{"n_experts": 96, "experts_per_token": 2, "activation": "swiglu", "moe_layers": [1, 2, 3, 4, 5, 6, 7], "balance_bias": false, "vocab_size": 16384, "steps": 6790}
Below are experts of layer 4 (counted from 0) of a mixture-of-experts language model. Rows are named router (the router's row for the expert), gate (a neuron's input weights, with its number), up (a neuron's input weights, with its number), down (a neuron's output weights, with its number) and show model dimensions 0-95. Each number is 128 + 32 x the weight over its row's rms, rounded and kept within 0 to 255. Numbers have three digits each.
Before each expert's rows: a language model's description of what the expert responds to; "gets" lists some tokens that make up at least twice as much of what it gets as of all text. This comes from a sample of Wikipedia text that the model never trained on. Tokens count by the router's weight.

# expert 21
What it handles: First pieces of verbs before -ed or -ing endings, such as introduc, merg, accept, reg, plus the word 'by'.
gets: " by", " re", " ex", " form", " By", " en"
router:085146145140107112136124145042100177136111116121169094166159120127109106166070145093125125161127185093141115150134170142154132090083120195087164145060089107161085134122104119128104121130152131149110124087110124179200152082158091139121147148152133091202129145075153130186163086171147122182
gate1:070067119128057158159138177113141207109115095155116101142148157129118154105138124125119149158111114119141112099157113186123106107106111112124196132103164164131154089114177125155115137140156162164133136113133111152136084079087168056091174071204116147122070106096164144107191147121163175113
up1:126148197105157094146119138115116104128121115068126124211170119105121177101104117133109106085143115124135156184181139144122112059090135140169149115090135118142165096141134111181162065106137118186061161123108146143117109138115129099125145180141061102151173065131190135111127070198148149113
down1:132155172090060066106161144150140093155108079098138187123140145078102100110148124144200102106137087095112141136165155131080133074088107140184059102086105113142180114120079125130168125127113106118069136087105173073135114100145139092102112154105096135185208113110145133153111113132127166108
gate2:120084114054099062161154104178181106112171147169120072155139091150091110140166079161118166123117166143100133171125152127134107142120129116067071049101116129126110150117080090101183165102108107120168170117079147164162108101160134162122145117076157131098152167171184127114127110156171133145
up2:125100108121118105166153079086135143102157102185160157147132154157120112088120135135115123066092107165149125125121130123127141137162167121119209105121134121175112092130067143052166147183096141192185094083077107069144106104143094178160159131116129112137118165123090190170113127182102067150
down2:104149118176108098118133127137129097130111106136180119201063141141107165126126199119177132108122140141101131102191140172080111134115069118120061091075157144090122120142199143063147117138183120054110156158096174092147158139152127085096105164124128120127107087155150181137095130141157077149
gate3:119164121082129102103107173089126145095091088164141109202186137141164134151113155108131149128139125133085132126057111142187076175152083129098151098065165141134123108125144123079134091154132058079211145135136133131145177148146129085111100145156128174039104071100138158123117126143119152146
up3:181149135141142073127159149072126168103139166153115061162168104177096110076144145093141105140206156143111101099102077108206080123088091109107121096138132201069138125130126094151093154139118129114143088124104063186158156188102097093112137137163160109137136131128132160145122083116089141132
down3:117158091143143160119120132129078173174075102170152102138131065099095142147154108104125096124192090156096046098100141128083124168146099186167193090106177162103101153166174135133157096142158114095134093124144062134092174116125137137115162145133175127176100119145147165175171085158105110147
gate4:166137136091161183098109104132116107195130065141156098117064068086169145164174097112103093065169128134084132110153102160106136175135116094137092071191135155118150141112128097113092156090108105140129166160152147123128122170121117173169098094185199130135194138136114186145113156099139114134
up4:113085111086148162158170135162167165115158111047155124083145091122098110148119062127152113106128096129067158141087102091224102113130067133127139087079138150118163145120166124124123184107090148066130138130118153105143164146163125134159213153087130133115148089143175111077163156118156134129
down4:084148129156155151121094078120198083091154208161115117108122110189138108166077157146146121148135165072129112125173129149110110078078125185080132162129115122118085153144091133165093074086099139134085124142163154097095077122130110109136101213160109107105172131113190100106103110107158129152
gate5:069133125088087132136147164114094170127115144133109177166154065144117157166091148130162138140067136111144095095123137184126144142119119110135172072104108107112149101104152172104091167135129099164179118143140104117158106081192090096168089114090153110140130094174086185174203109186086135077
up5:128106052180099150097163167153183136156142172146114131109145083150160198131144110213134114146105126130127163126090091111098108143171154065109182115170132076091121113113114109042099159128159099085140119167190048143100118151117149119182132153099132139095122135140099106114094135129149125146
down5:186119126113114163119080088081109149080162109157153130149152125125093102140145107164123165153121137118125129146143093102118130131095102159123106188102141151103162110123178163123164122222135136113170100129106098111078131063074140074120114158130087095076174135167219180120129174175148073145
gate6:158118118094182070126169162194083164152118099119132077148090065122122127111157140081089146061167098097098120184094093143131119090129162160106146155098116166148147172124111135143101078140155126103104125176156111171117077186171137148134120171079130095118129131164194111211148130124128106125
up6:147092133113159107118214152150120128100145131142159106119132178160111164087121151091110119192108155117124136118099111093130109119071138143110169188117162110185068089137204164093056095159144077109125145151147132132162122147148084126093161163149120107097127139119076145139038159132135081075
down6:137148105099115115106187184124181117177138065107115170137073089093103096128126129137105064135086085121127097121138099144110098151068135121083058102123087140156116073134140140082117120255139136092103117189103146125094133174122134118159123141142117146145080116121158081147093153144124113140
gate7:110194155083122142078146136123118171093111169185136078117158123109130115146084109142142119105099103127190116125107165074140139195151143140151094137051093065219171153104115143154092139093080115166141152152161075107103137115145099151129157124105091148142165155132118175159156067140116168147
up7:147105117083134089118153100127094089145111153144108098132127094104102125080178173121155132153097119108119157197178093143120192108130121105127156075113169117187110092162144109125172144172170062143143165177120141071125059099177162106149177123141117174166109130164082151095102111054115151145
down7:146101131104097146073067130118134100134086112148161154133164091154080158181107147145158083116122092106175144136115152192116148094060107164135169149123091161136114151123138129107107133155106129090145120194095153092192103080099118068177158139127169101156134126176163113142103110240135110140
gate8:118156109183099113115110136125171089133147155189146175085131100187131089096096240146090150139128117140148123132125117096137146059128162141129095111211120133138090123117134148182060109096138104104129133139141081112142151146131163122150113191137121124072147110112160091143071091150120090197
up8:148149090129095149158183164102076152165142168166087136129154175141114120098157136078095160159141166122121104106088113129123124131118108105105160089109103049139170138119086103133080123177126130195108094161160100136146114065193124097205183116125141121173137129055152161120164131094091166134
down8:134137110173092133100138084119100075169109134185153139141095127160135086148129162133148159175163135099042121168157153094156120124130154170078143138149125103102116170116073109158102134166184131097115121090215090158088142099160156163228164094130081142136150099083135152111152092114117130129
gate9:089149117116063133089140081098142165116103099087087072124115127078095101093133145121120112147159146118123117198119158107096105191116090186102112194117090141161105140128140153099161129137198172100160140109140107115188091091146130154144190092139101098122102123178148110153150171151215151159
up9:155140151136103198157152140143095129131099214130168165090183102131165174144093112091141160182142099144112133113164112105042118129061097119129083168155151071145144143126118123138154080113197119058131142118135164098099114118113123094101109143123160173136127150097117097090123127041135160142
down9:092147156160127161150105131140167101156112071133143072157189104169130023167131158170144083121169217152166124136199149132099090165124153149176105157145153156164121112098114162100159149101107171095117123151121116099090103091098122145153138080174121147131115119140093148088091146183108110115
gate10:122110112080096164115140070103054097111096142113038093155155175121052081149123169137144149141082153134107108151150123094140101143147148109148148200129120165147123142123158127132127160147124186181068134119111166121187162080150118101137157103153186059120137143102104157137123177095154141162
up10:097131109146167062094123209174134068139133093128139147150120124111129164096124155140103119142182096164040155107096069096079099146121077145153135154167155187093129134154133150150061146135105093083150092089097164105121149157090134092135190144168166126147086128113134152103150143091153159159
down10:116118082079103098194110152097139162077147094126144111109177114173126168203130074127098176134156142131113113152131151140113113130138135100165131113157081124049104097110118143113093103083182113124069105156242092120111163093163148106125121135129122133110136127148092129138110087195146184156
gate11:128189101130113106131111093102143135146109094158164162173123146148135099149073161163091160092117118127185108137156133108153167153088099163120114041106099117147075168125158132156113127118111101096091118102152115141139147127157155165112082044152109086085139128096120165178157043145198099184
up11:102181169120105086143107162108150061100126187196106092062165142168150130072088138074121154134068173141168123155125100075109125126146094112135067166121159124066162121152156147098123169151086113119102120175119159165130159143157154114131110111112187150097114130067089146122163132071120126131
down11:083141130126122072175080125164077136133060042165151152189127100134084108149086106192181109118137135149117065158102152105102131145160085120141075111172083073126117160095143159125117087157099120106110125120168149164113050136141124117104170148062136110124161136104140144170113124099107150153
gate12:099135122050145123078100116168208173168155109172144102102130177176109121109111111172190123147142169097125153096145109099148130123122140162183143123148127138069104119116178229095138101115139090149124154094074114109171144103173180101107203120098125119141126108065118116121111125116119105138
up12:158122120169109117111129086134110112151174244114132122072163099133058192132120099195104118139126057132141119104171093159122111156106087110163143105140103139172111165117082138150132097124136151176138143145113115105094088152133104143060149094096115119134174146149154089121140126124105222098
down12:161134053130113109157100128098119115072122134073112091134146133132071100150122125091075133090123073161078138102141147137128111146167094156164127145067124137141063144074124114178148096105143150136083128184103143124148117088145144120130062154141114158102129022184073176072130127140146116124
gate13:128116170106132123134146131117157145115137084152071105138176162135139097110176101138145118198089144139149116137106126074097157060114106159139174146169134118093124114137102118136155167092090118096169118139069163162213098154132091161069097185197109107144058166126087111132113133109196160104
up13:085150097073113153143137150085158147100092132197104145116047104110150133083144162048146157105139086127138157212183139139151141109138128157126086159094140153065148126124166111061163148148149148084106082092153103154128129146152098059164140121160120109142137072165110099135112128178122109117
down13:149139076096120118082159114152168172089105130157127139119147127178097157088156169127132164185132120129085131129155139111065061095138133138092055163117114183097147146084128117109154130118118157108176119146045163109158155191234102127134125107165162091089121123168159154149134143131098122145
gate14:191183142082141118095126080098148143138140137143143103089102109078134114114091106164173104177152128107094119124151153120146205136170117157125102153062105107147104080125154131149083159142156123138096161177208099123173187139136132123164102084144130066118137116109120088208118169145165084168
up14:120158144109069148108067028068103111101105189150151096178101086130098133150157113103123115147120078118086128148168137142147108138132126188125128094148113117135100165110076176173111059130116161190166098145173143168127139140172135112137140118075136160125156145154151190144119133062120158101
down14:112098112116116076152138111106110138180115134115092134114214135128174117153150104080063082121179122156118184168169125163131150160143101123152171173097099122145139137150135126100141190180147139111110122125145085171108038085130116117143141088179173073099123124140074176119126099149099106197
gate15:148159156197131065122105119119070121154118111077146186147143123081135088190092089049143133111147125129114093116130155165131108154132133078118129163090195111110107172111114176128102129145116136164098119120099145137150151115083107149129168151100115173167170115118089188078080143181209144134
up15:084159160177090135106162111125077132140082140145120150141139172027070130116095141106187198181138175118099127149156147129164059118144144108164162133099140134182103119096099140070140154136169100122105115134097051099192079130121141165140140135137120128127156144147109118125096137138138058152
down15:089126111147085153097119130193191120104153110157095163156133059167167157047111171166099116105123121124064124142154112113177090152162142156113122131202123090099100113172160132136103096166160109142133168125160068161060132160116199169158102088121129129147123113131091142112169145120167124106

# expert 28
What it handles: Closing tokens of table cells in asteroid, election, sports and album tables, e.g. closing } of 2015 XA_{442}, dashes, party names.
gets: ")", "\"", "}", "%", " —", "i"
router:125113097162122083097169126153088117073164128180113167105119123123188152210126143149146125088124125070137100099104154145112076147095131099126107102073098106101121119157153133091162120149129139090097113168120063074108136131087109135104094048105122128162140174170132174153074214125109092146
gate1:106089146170133101163105093119106146133137074095166133172100137102098069151061150100168173118159117146136153079116154148189133128122116089149208181112217166142058106126136136132155145069137097149156149061143127125166118086126127146131092107179089129110136129141084180104105124132162120160
up1:098121055129139106199133169117107197176080151139095114149125062083122151144102116128144102139154119108139164148157136145146179180149150064092118173117168149175142124118159141081135149124112171145191153152116087119151090157139094171102166123101096103128109142106061180090142159110076141076
down1:158177170194109133068101082130058104084099163083172201121114093118104118106163171173157149112099114136178115107113066162133135101102161163166111156168072124152127097125126096175116100129157105117107092106145131144145147095103183137151142204048104134117161141134126089135097122140132139141
gate2:174141091114143116107165112131090150118151135146164148184105120121048155150102169135097163132092174190105097093085100128115153078146044175125131159223103149141102129109125106039137171149139082131143157123123145135121102136121182143112088123120090094147100123106167146091106139153107188109
up2:117090080059194080132130162162134115148088114129112133114147133158133134196143087150177122115152101133061197106096130102122067129192127137101091135169123114153126175107176066161106091134137114079104196151084137114119092131120131136114086106114205111122115140150142147060117165123101143145
down2:097110099154179174121168179085150084129116107131148090106179114126137122136098125110167100106096144100171158162128110108128125151091182059128107121106123128140112139099094137196191148118175163137077140154183189116099118112148102117196152137110111128098141107183147092130143048127039152145
gate3:201080148177095195158081135197157126114115128136124104115090119183147092140113114098173154104084043152145142153178126124119116125150071191133132134101070140124110183125059094140150099127128140115127102153148176080130095106156147096109084139075177144133116131129123157160102100126157139176
up3:173163162138129152135115129190127146148086105166137097138140148171102163129097106113122199165120103137121118105087168120124139111119153181086110117070106148144081097099135133121168052139168155166160084191148156100119067176076135130109120082066091102111127230157133131093136118126117095137
down3:157142113192171232143108085153153107077153108104165127101144099106134127085118102150106156092073069194152167082098140116110153136106136141095121153130090122094128174116098165124079119137154140099112150158157126190149126106141120088177180184126157158100155102099125157090079129162117163177
gate4:196124123104125134165099100076113143108084134087161112124141101121147112113157100106092159111103077129128160128129184099146165126156147124129222157195147080148121133105098156149061083120121196159108194149176099119071135185147133161132100159159170159140122134123116127113075155059151145127
up4:159119168178142149087115133130155142127099065140082173103088161177122086104117110134160151076102126157155170138144126171157086166080156134140109084082134062083153092130080096135096125169129145095141113197160127114180158078104085144161145158189127163120162113117145116095143085167152136063
down4:122118138174188152095114140151094114127145151128103118191112122134168139091092081111136128204127092052085110136148147160119169091153117089097132147144156136145134109173066188060140132123216194124162114100149161182112130113116154102114127156112105142150094185087127186100138090154143123117
gate5:147129097054111077086139121123139129094184144143086078131106134124162114126133135143133121152144179146073174112095159157143101164125182103192188061110133145106099167103178146106107155141138119166163101074143126128130130217163112128088125101158195153165173091120114094105088116109107127179
up5:179159126134147085064167100177097167084142177089076150113132130140130141128098107132137079141163154136111164097109144125131101147107136173167150059115125087152126188125146165154118138127136089074059080083145113156124136101111183117082150113115175130095131099064115113142090153177136174202
down5:148186108175161141092108108165153130165161109075105147090119141138148122147095123100112118106113121060168132108148141120118191115135156139049093173118118155153190143179091146069097110146120147071133142161117084124099152128112136110132099097078112138152141155172183150145147161047103041134
gate6:125088070148060121089155143114110191082114130139063125107157159136156142099111087149126137131087188152143132127155058130110176134127059146115142079160122137110119135128155115180089144124158110125164096129139109142203113122163122080092128155186143114113089184084153116160143100151176187186
up6:103108097098135122120112143132114151121051135128097134097143105148112155097105046123173196080137087113115158171174130163124107137089111149099128138162122085126145159115090149095034117140153194095140113194150120105164127133087112186096113125159187130156109160109217138115151149165154129142
down6:062137080147110146098123145118097151123157126122165165094119141117164108166132113205046114149135132133097064097159096129170168098187201128106084117134081123044141160152107150155154111127084105145128182103146094139109118168106108134087140139191135074162167174133140128120122117120150182146
gate7:115208114062106104108119072140099144149183124121126107159059113166107170113096143124171150120163086177161128096113151117117154076144181131156108178169164166171146109118161133088162146087110090130109099099094184181104126147143190104120101116086136154109098153092127130066114122112149104067
up7:148183116084137059115089126147098136161160155140100148114119099163143155172120138117166111130171113129120205058126096145109082070150166141135077103061115166086141071131164134149136137114092153167144128148105124137057049101162144118074097130129160110147120139172114106083136150088077095124
down7:119165084126125122084114136138096120189152146111117114191133105088111155127133147189101107177147130078155153140143119145134124122103188126104157130095098147147110150102193090172158080126123181139146101111158088121110176182053176114034156163102095086126139111146099124061128096118086115167
gate8:184102113125078134171155100088167108150163088132154108205086087103134120139114113112093137146117067148132117120102130115144146084143174155119133158104074178163174092150123078134137169069041150142167138081099131148119141184164102166161171132118150077153125094103190117134165127112158160095
up8:111156155126132151153162106137189113144117151094129121171112111125142163141117032084155107139179081127141130106133163092165114143101190158079169162109096123131110109139163173140136137104118130045118152141069146083130068146125113160138181101118137118181107138126094113135099105137105175016
down8:121117183189180139106173155102090170134173076081117085123182092084087146170130098137097152102096071130165117134164090125183115136161103154137178153137100153105148165142086157101118128141113108093089111109106069134118130103164132152148106114144104067179153058109174092080129104148092159156
gate9:138036082074119082132142130092215178162165099142126138133102138114137137128169063127165156118139177103177139147142172159116149154130129111103152184110174154170119112111126137158089108127120227190170135133096136121117102132100105104136096092204125135166106102137123135102125112085114093128
up9:140176126095117153094083131137059064131144143112097132111128132190118131111154139107084100150126111179068189143091056101158101086072145145139111075168150145093099162145145134137176131090124058101128171169176104134173131122199166160159129166106147090131128126109095102167103116149124170120
down9:201114171057130098169136078132156140198082152140133126150187094175080113054130100136146143174111151126060168122097149093195120096143139145147163136132123120126084137116144153099044126134150184124122130129172099141191149175164103166129169144136134132081154124130142174121117115149137117129
gate10:100159113126119103052121148188137163109124116120148074155112119142139160077112136123187097135174133155102144107076105103111180105127079243096173185109146104173102076099170137121121112163120132132166120114167159113129056169136153106081101140122099113137082181114130144122124116179152104146
up10:083165164150175103183099099129126157128153153100075140115170136106154137128052117123143078141140118112096140128153150107129142221101170134082109135062146155099185117130125162168123196089152143150154140125132094066163158078123109141122109142146132174130093152109103110124113081164074159051
down10:136107119102177119088112082140084148164093113101113103158126126073107145060164125108159129145154157047093098059139128161146116110168160167127132105192109086103111174103126090133048082192151130152120092130150132159178155088151167124179160114145122147128099189160139140140119137120136157070
gate11:104194110184219128146154171142222153161155138107066119138164137110096144142116093101145113150144192118108149140143164107173117180112123117138144161070114133156134141116139134171125181139118125114124156150123138134092076079084119141113184099132098168153067126107110124197108113135122188095
up11:144096171167151088115130135158120161128171124141124148080185145143130134162114153139237139168161123093106141160108121135144131194100092121158132060080142148132094184118145098116134096168140113170070160169122127073092095038096110071070119098105097131158111112131152130175132136125126111144
down11:149137116108081134204126128072110167149156135172100081147097158146190101141103112174108090153164131163147098193096138133108132114112159166116179125072130136105146103170073095155150115083143082125134117099095199117113144237132149142130138108167110165126152161119126138148137119047143109146
gate12:126069070150094143132204191143163163104070077092117110178109106163159140141102142120091130125078102131162084107140133104124103108158100148141105118137170094139119149124165174094092139097154103147170127133078067108157137122171108104137187126123156126130141201126074146175179147106177072113
up12:126149106151188113132154111103212134115163111121131153135148192122074123146110119126136101108130187117110165131142181168173105160118114092116150159130113130143159111155122092175104170097088095124120168091068128158108035106137104147136071124118078127120109054112140153087109058160137177079
down12:159153202096104159104119119133136139138131183124134105131075137126084104061085111133146178102117127163152155145136143155150121130122125123121146134109178098171148133076169114175114143091118126131093044111110186150173107129184220114152149139138144110057183100106140117145142091157131120041
gate13:166116098092119112094079148148137153120109139141102107132127124076131116106152042124161088074168162108132136143139122135133144102145104145182144141109105126165116181139168118166093108126097051104140201118152129123126122076171155091130035141143189118102143125173050110177147162160165172144
up13:126203145102142064101120096141105125149151134133133131170123061076147094158148078118103130121188168094205108124118194117128112115160176096097075169161116125142098126110177148128121077171142110028135114110138177162089136150114160091132109085127142161082131132149109136134110157150073117105
down13:129188092071138081087146133127136125107120163113105123157098157148140068112120094072135194140057157106151180104114189120106157121124151147091122117168091089094120152224142142108110093099127122098142141129093128180132097113081145105179178150197139148136120137158046154141156118133137099137
gate14:145117073116109063116117095135155185160086101096107143172141134082160105113116047107083149119110164132178069122119094124136132125156171148153164182158088173194118168131147149112096132091105117099171179166107104146148095125159142127167138065173178146058144113169095142123093100154135114128
up14:047174124162151171147153089123106079094140142117130108152139133183187115127134158125136070172144128118137156160090153112146155160198149082120137114073133168083135163109094132154132182145099073080127083071116148170077186110104098118117186149102073156122091097135173120165144126149122135147
down14:156176137207085184098125091160092182136175133086112082081213082135132105149106199138132174102123112146166135119134085110088127109136083136140152158186130176145098101093104085134064155153087126118122136097148100126161131091104093143096146198173111149137110135091141136120097098119131143148
gate15:138077095123126135121133175154104136135177131130088126137146155110151144146150122129189140133105128138043143090108142125147093064181116155125132150112094151181136157124084171117171211116067097132143169063114135125052115167118103079179061115140195099138148084141116110099155119105148158114
up15:156144161124053172110100117150128120128148101106098147136099133165196110099131075158089076126132201126119125071170110157111110112160114123225115111086107109122127129130103169108138082090096088138146142078156113138138139128141129106159225132083119185126172132148171094132139107167063121111
down15:146105103142127054129131152145140099092128090115158127082126150131162077140139102146092153127167076164158155083166115118154095116126152100170117126118165186092097131076163087172132107106103066178130208110116108147104137197113101118199114155134071117124072162110135123174152115064147124083

# expert 38
What it handles: The infinitive marker to and modals would, can, could, may, will before a verb, plus action verbs like won, coached.
gets: " to", " would", " can", " not", " won", " will"
router:163130119110172123135152149100144183135131086099139078184097088106097168177138086100095103174179167129114120154147110134115159140107137101186184074134174115190112142127074045095106127164084105113125133090123157114161132067104137126140152052148122138149123141102135163165170133132172107189
gate1:155156108134099139144167120105145100103140138150093122100118108144169138107181104109137117086140089147170150079098129117106126125184142117191101101145025130099139087129145114185151099127127053087140067164200181082074139154117092135156121140154149202123134115157097122057149112108110119137
up1:135135085171092087153118106091100142144152097136129114094190083123117175117089117081130129173101126094071179153099121097129139096133154096163147074073086099099100097143127131093121161135087125132081088139148146122127161156191139152144140104163156110147066129151129141139122121248120144207
down1:093091062169152100188115133143094156066150156130108107109155154067162150102133132129147118186175127055120112120123140165128135116173157113109100162061139158155127115126121102144108149183120143139148087065161163079134127159107120152136135138138156150123134154062109091104090149163058047169
gate2:095175096140122110151101186156119104113148042080107094164116121115111119173102153148102127174141060073108108161183143111179130135122127151191162159098145134165097171122142150104148145116064151079159151078055094100132168134101138120106191102138095099164139154132143149119112090164160173119
up2:152101149153147114166114073142119175131162125099100161113182156154138108106075116138132128143115108143127111087136134083077109030111157143128103208162146097134108079133188146177127144117183199123119129090150196184148082166103128116161108167085110128122113094075139066112155119131114117122
down2:102116097144111151169156095147145146121098153139119143141165087127118137151103112194173133147089133160129127150139097131138148103088162116151151158109104158137110099000098154090194143141132140136140127151077136135157143103071093139069138190142076118163069138139137159140087127091101180189
gate3:106090194117105124107111116077174127115103106143156127083089081125145131147118209132083154030178117120134098140152129116184094104148144100160146157194084171119140126119115094175143151171140143139133077149068159093109197114162152149133135156097101134064100170118127109128105164101137090127
up3:136082127107157159141157107164141132145151138123108149176175178127093143121099105095140092169103089119112156113134070136129144137134114162057086081156154147104139129131151164142074127140103122055135138191221168158117084145091118115133175156165137129099201075150091101132096107100074144076
down3:128095143114168085102107096148151152107084051151107057168137134141082126061088156141161138132095104218115127085128082156118125148088145120116081084204145136085156083172158119090091114098117103158169168138113140139176113090110136134144093108077139114141174137196134140105116143100110119132
gate4:159115189195062091133103145172187102141160110135107151104139121105150125141000112134126123170131123122114097121154196094111112122159138161149096132169137115137126102119157153143164171131098144084111062117082139142113138198114101099095118136123124133134124062149100074066139085148139135117
up4:161146115179146129158107112189202125070168139117134119105148113115172169098089084157090106161164074154148120113144157123145118139127107136161135136176204150145114116163094124150157168096139097065100111128144120161122165122029086123107097113137088104090125121095088095116050137093168147100
down4:155149164176110126072119129150151162104151126091170144102217140127156109148116113132096100109121105095115150098098121106113138068143118105101119133154070195136154128168240196132158146095098152063116147185136099120120095122113105140112064118175118129180117139137109111050115115133144140109
gate5:144136173095060137178121115103115094138092131119121147152061091087113133154153104116165130132127167148047174152053122172119102120180144154185109104112084137086129137119144093161117174150094095103145128120194179161208150161174146106179125143133132101121148092144110119159169114090113109170
up5:103118072124196128136175093124178103121176152156145152118106047131136163082085112050130107126135103153167134139128100167110101144164082093146087090102125098112162140139159090084114143123173136092079170132101145081132153113138131175199127121129176100113151104128103134131128094129203077182
down5:116157136173091106168181139125159196086156177140129121062147157203126134110148137152120154164078116103141166106095168131162093087095190082120124127081111129145058114147153116132104102082173119087108191143107150125165119114098166105097104151101062121093085114099159101112105116071118138099
gate6:147107109178104114095140134186136167105152122132133176120088083159129060077161129097113138068130057154068179156099144126155124134162097089138142118162125149125167125135142135116096113072076139125081112188063143092180139092107128105114185098113060141137151125095114130167081131147079124177
up6:155153113077122133148079131101103079084091152154084090127167208123127149154122082190142081120145178097179080101132110134050144066134141164104139131120123128141104173134126137141128194161144094085168117115166122180089092108099139172112113101118165165116144159157140130114147130074138154059
down6:118159179123127134152091092105131127078127128120118096104155171122092089167072125156132148111091159126154132167109172107131121150158086136108131158178104170156116105057097179163148111154218127109144152076074104155164141131170163137111086115141154165151093142164106049150136123109153176047
gate7:134137110093131144082134101097206118061116114109127109124100124125155152132108146073146105182121163157142113026128112136163111180101183168136150070136076071152087177138101135182112132076113091109120091076121106114167134107163166151189178109128113132091136111146155150153118100093146137086
up7:170119140118127127115126168115091172163116088104164146125177170128093133130140125188130122102115112094087074161112114154118137080120120105126134138159145205111152106105163112058213140153171131132069174173114128106090111153154151158101062114096150149129133098142117062124157166157087123220
down7:121177114151088076121143155153143152133050134122132120101122093107163128085140084140155138140123109134171144136124156168160164141106106173145123147192072113103123086026144121116095102098135066148131136101130069137137129108096128104095050170123166160063108146124070102124141056125137178123
gate8:102106094140131155172196106111176164094109084109113095134102068122102159156109134109144110150127093130123143039158138118175116109143147144143079180152146122121084165122176152155070152112143122141233117194120134100164123125194127142113155147115054111108089127123120134140162150109102135066
up8:149186137151104113104082147148075127192164200173160128130101176130126101125153144172128144109156153130115154186124117124081086155096111088116137100117122161117169147129056103124154101131146216141119113073146120175064145140061122095131103119127165113070152080069139134102123095111121103163
down8:128150167096053117159108163098155108149110159154084115132134131159172136091129142138122196166149123168094099152129127105142199126191142115112103173148141184126103056066093172148165125066125129133134120127187088074143123094148128152139074126135183159078095091162175149145165106116097142130
gate9:159152083154112100145121076164181153102157073158070142103077119173104157121105159070127126088138094162131050070130086148107154086122117136160094154150165131108192122117123135131119126156103181082149090124155175124150157126116113118106095119122189133179172077143107110134084109168091196129
up9:121173093162166114144128136133140177093176092129079134114096166134124153202154148144103105122131092117152131112170116085126184141035153095119131103105197191138182083146150115123070156142143131148095112108171101139091092082073079156115117110109131120123137071124142174176106124119195155119
down9:135086145176087123133122146195137126109144147091117181149140134150108159104147115165198140051168189113133090129126129092119097131073155188178098126065150183122115098141085170170114096124078146122151133139121150077116137129174119131159116132114175184155146131145098134046123156181111159093
gate10:047086109185169138148114160153082154101145149176107104107132120157128102180151102135107110089087139139131192105088096113141111117093137115120181113121083153111111085134156126154097155102136145133161127145087124078172092090142140122181124106180106165113088180219131160147112189150124118055
up10:089112141183140115146059145136113159133167145103141104079110148125199130174197191147112154142081172137113132122099133186139125109082091086135166061115132086126126114147136101155117152097136101173159097115110109074120164126123188147163155098159143141122074189131141129114109195079082098094
down10:131155087112155190126119088115129088121226179152128124148117166144174092139146103131120074119113183135079113064173093103162135096178153067120133139141129130124137090139112127120169064188135124163103101134091131136162193107157142142101188079172098133125135114146199156154107141124131102095
gate11:106146115064165076196140097183138172107117163160107103155095142108144084084098108018120158134146122049119131138121117134088148145190136127111135113135093147187164170109084144090099131114071124111151115136133178149093173134131151157123121112165090098161146194175106148152150154124113126135
up11:185129044134120120161139156163175161069123137112092139079139145141107154142107108096113154074185123075173145068072193167137099145109175137136174131111120157094134158111139121073084104106093140083120121128070182166145083101168099124148152135139087133162117161100120136097105158104127183145
down11:164178131068126089158114102143084159147152156134077169147127156178136118168109146096142124179125129111152151142077205119107130108188090175079099098137093096090173152229117116147089090119110127123057170098133074159150121158181124128120141103135133129146089119106172150146123100094146145101
gate12:173119176125087123104106147157141144082145090086088106123148062075180141092128092084127096150113102090192134099161080078136135118115145098092162096126148117156127163128089129116184104158200210080134106132160109133157159134180178123140144139128148165192123117083168091134112146133178156133
up12:157098155125121115119122076119183154099194096118111079115132094122169151113162095182142124149153099165179180050118090076127095128093137114131120150145199114120102156123089137127192158162161213103124126160157080115195125085115169164140128126076124149111107115080119138111099133130153180126
down12:121075089093129160160074146129091151155153053089070164156115103082105156133146149115142076061121128082123069099102162144127061142130149152184159134150208148127180137207112080148120135149143181139134137099120145145094110118103091103133159133140126143106149178085144129160112182127113133108
gate13:114146124106127089141106109117132133053094161123116132155105161152132121126100134131134121102120197144202169082091157106074167102158113142127140137161149214126123104142092096123107148138101124148122124149162093119139095069155208111076055133122128200111085201124098125187125135120109189127
up13:078095097117126154110191198133161116115103093144101143135159098101128119122139078133126141124119113149011131098181121156142090130080127124128154128089141112085135137104190176140129075147126174180068148160089177092124134155158095134216151118149153140145133120137137081102080135159141164114
down13:093093120122111192117197162110163127076152079111103138082140115144121078106166146128087141157124120080198149181153134119126127144107108051161158118123108137128105154010114131099150156114116115121187123127126132077113085069108081120139151106084104102086127147120115177123129167096156099147
gate14:170118174133121114122071135089097127076154141124160150116117131146068102021147140074089125136144116109127126132079095133099111133114080123144110197134100139112130142136154165156065150180116215108130086124165166188148147117102075111093111097156170151144107113145151143155165094196117135152
up14:141112071141116124045102136188079211091089117136080194159185165109064154088133137107153133116154155129095128110103115164097126143146130122149094137123133171134074120137145170151120125170095164123154083135155182099133075051128118141132159134143129158155096172134127079098073162154112121111
down14:090103084107099109108188074109130130123249149108130141160132132169128167081124121181084136124123157174127161159076147164117100162080131106109166104087126116143114108154199098121115107171133160134111106164173174110160128075129143146138180131105155111121135095162136142135085151088100098201
gate15:160108200111112082108110143152135140160148115091139156109111106075147161070140117110132126144144180172103159153103140084164113174202115157132124083154071145137238194144101107147147139108090144121149136120170095090120143147104120156164099136106190100134132087172104126139154106098191089102
up15:131178098135123134126100129031134099075152114105150146140132204172145149103130119113135108088159134167096116054144153163128066046160178124156062185137181136116147113132150125088132160132110111147101124151129170132117172156134123129066088132159146151085129174129118074102105129163115144181
down15:131113107115079093145102095141094119157074141121126154141139106141165084128094089137146130140042121166122120134084156102131139115122126204077122135119135128098086082085125174210093094122200157116132104126118116147073112116138100175151116212144070119100099153135124094157134152120136212169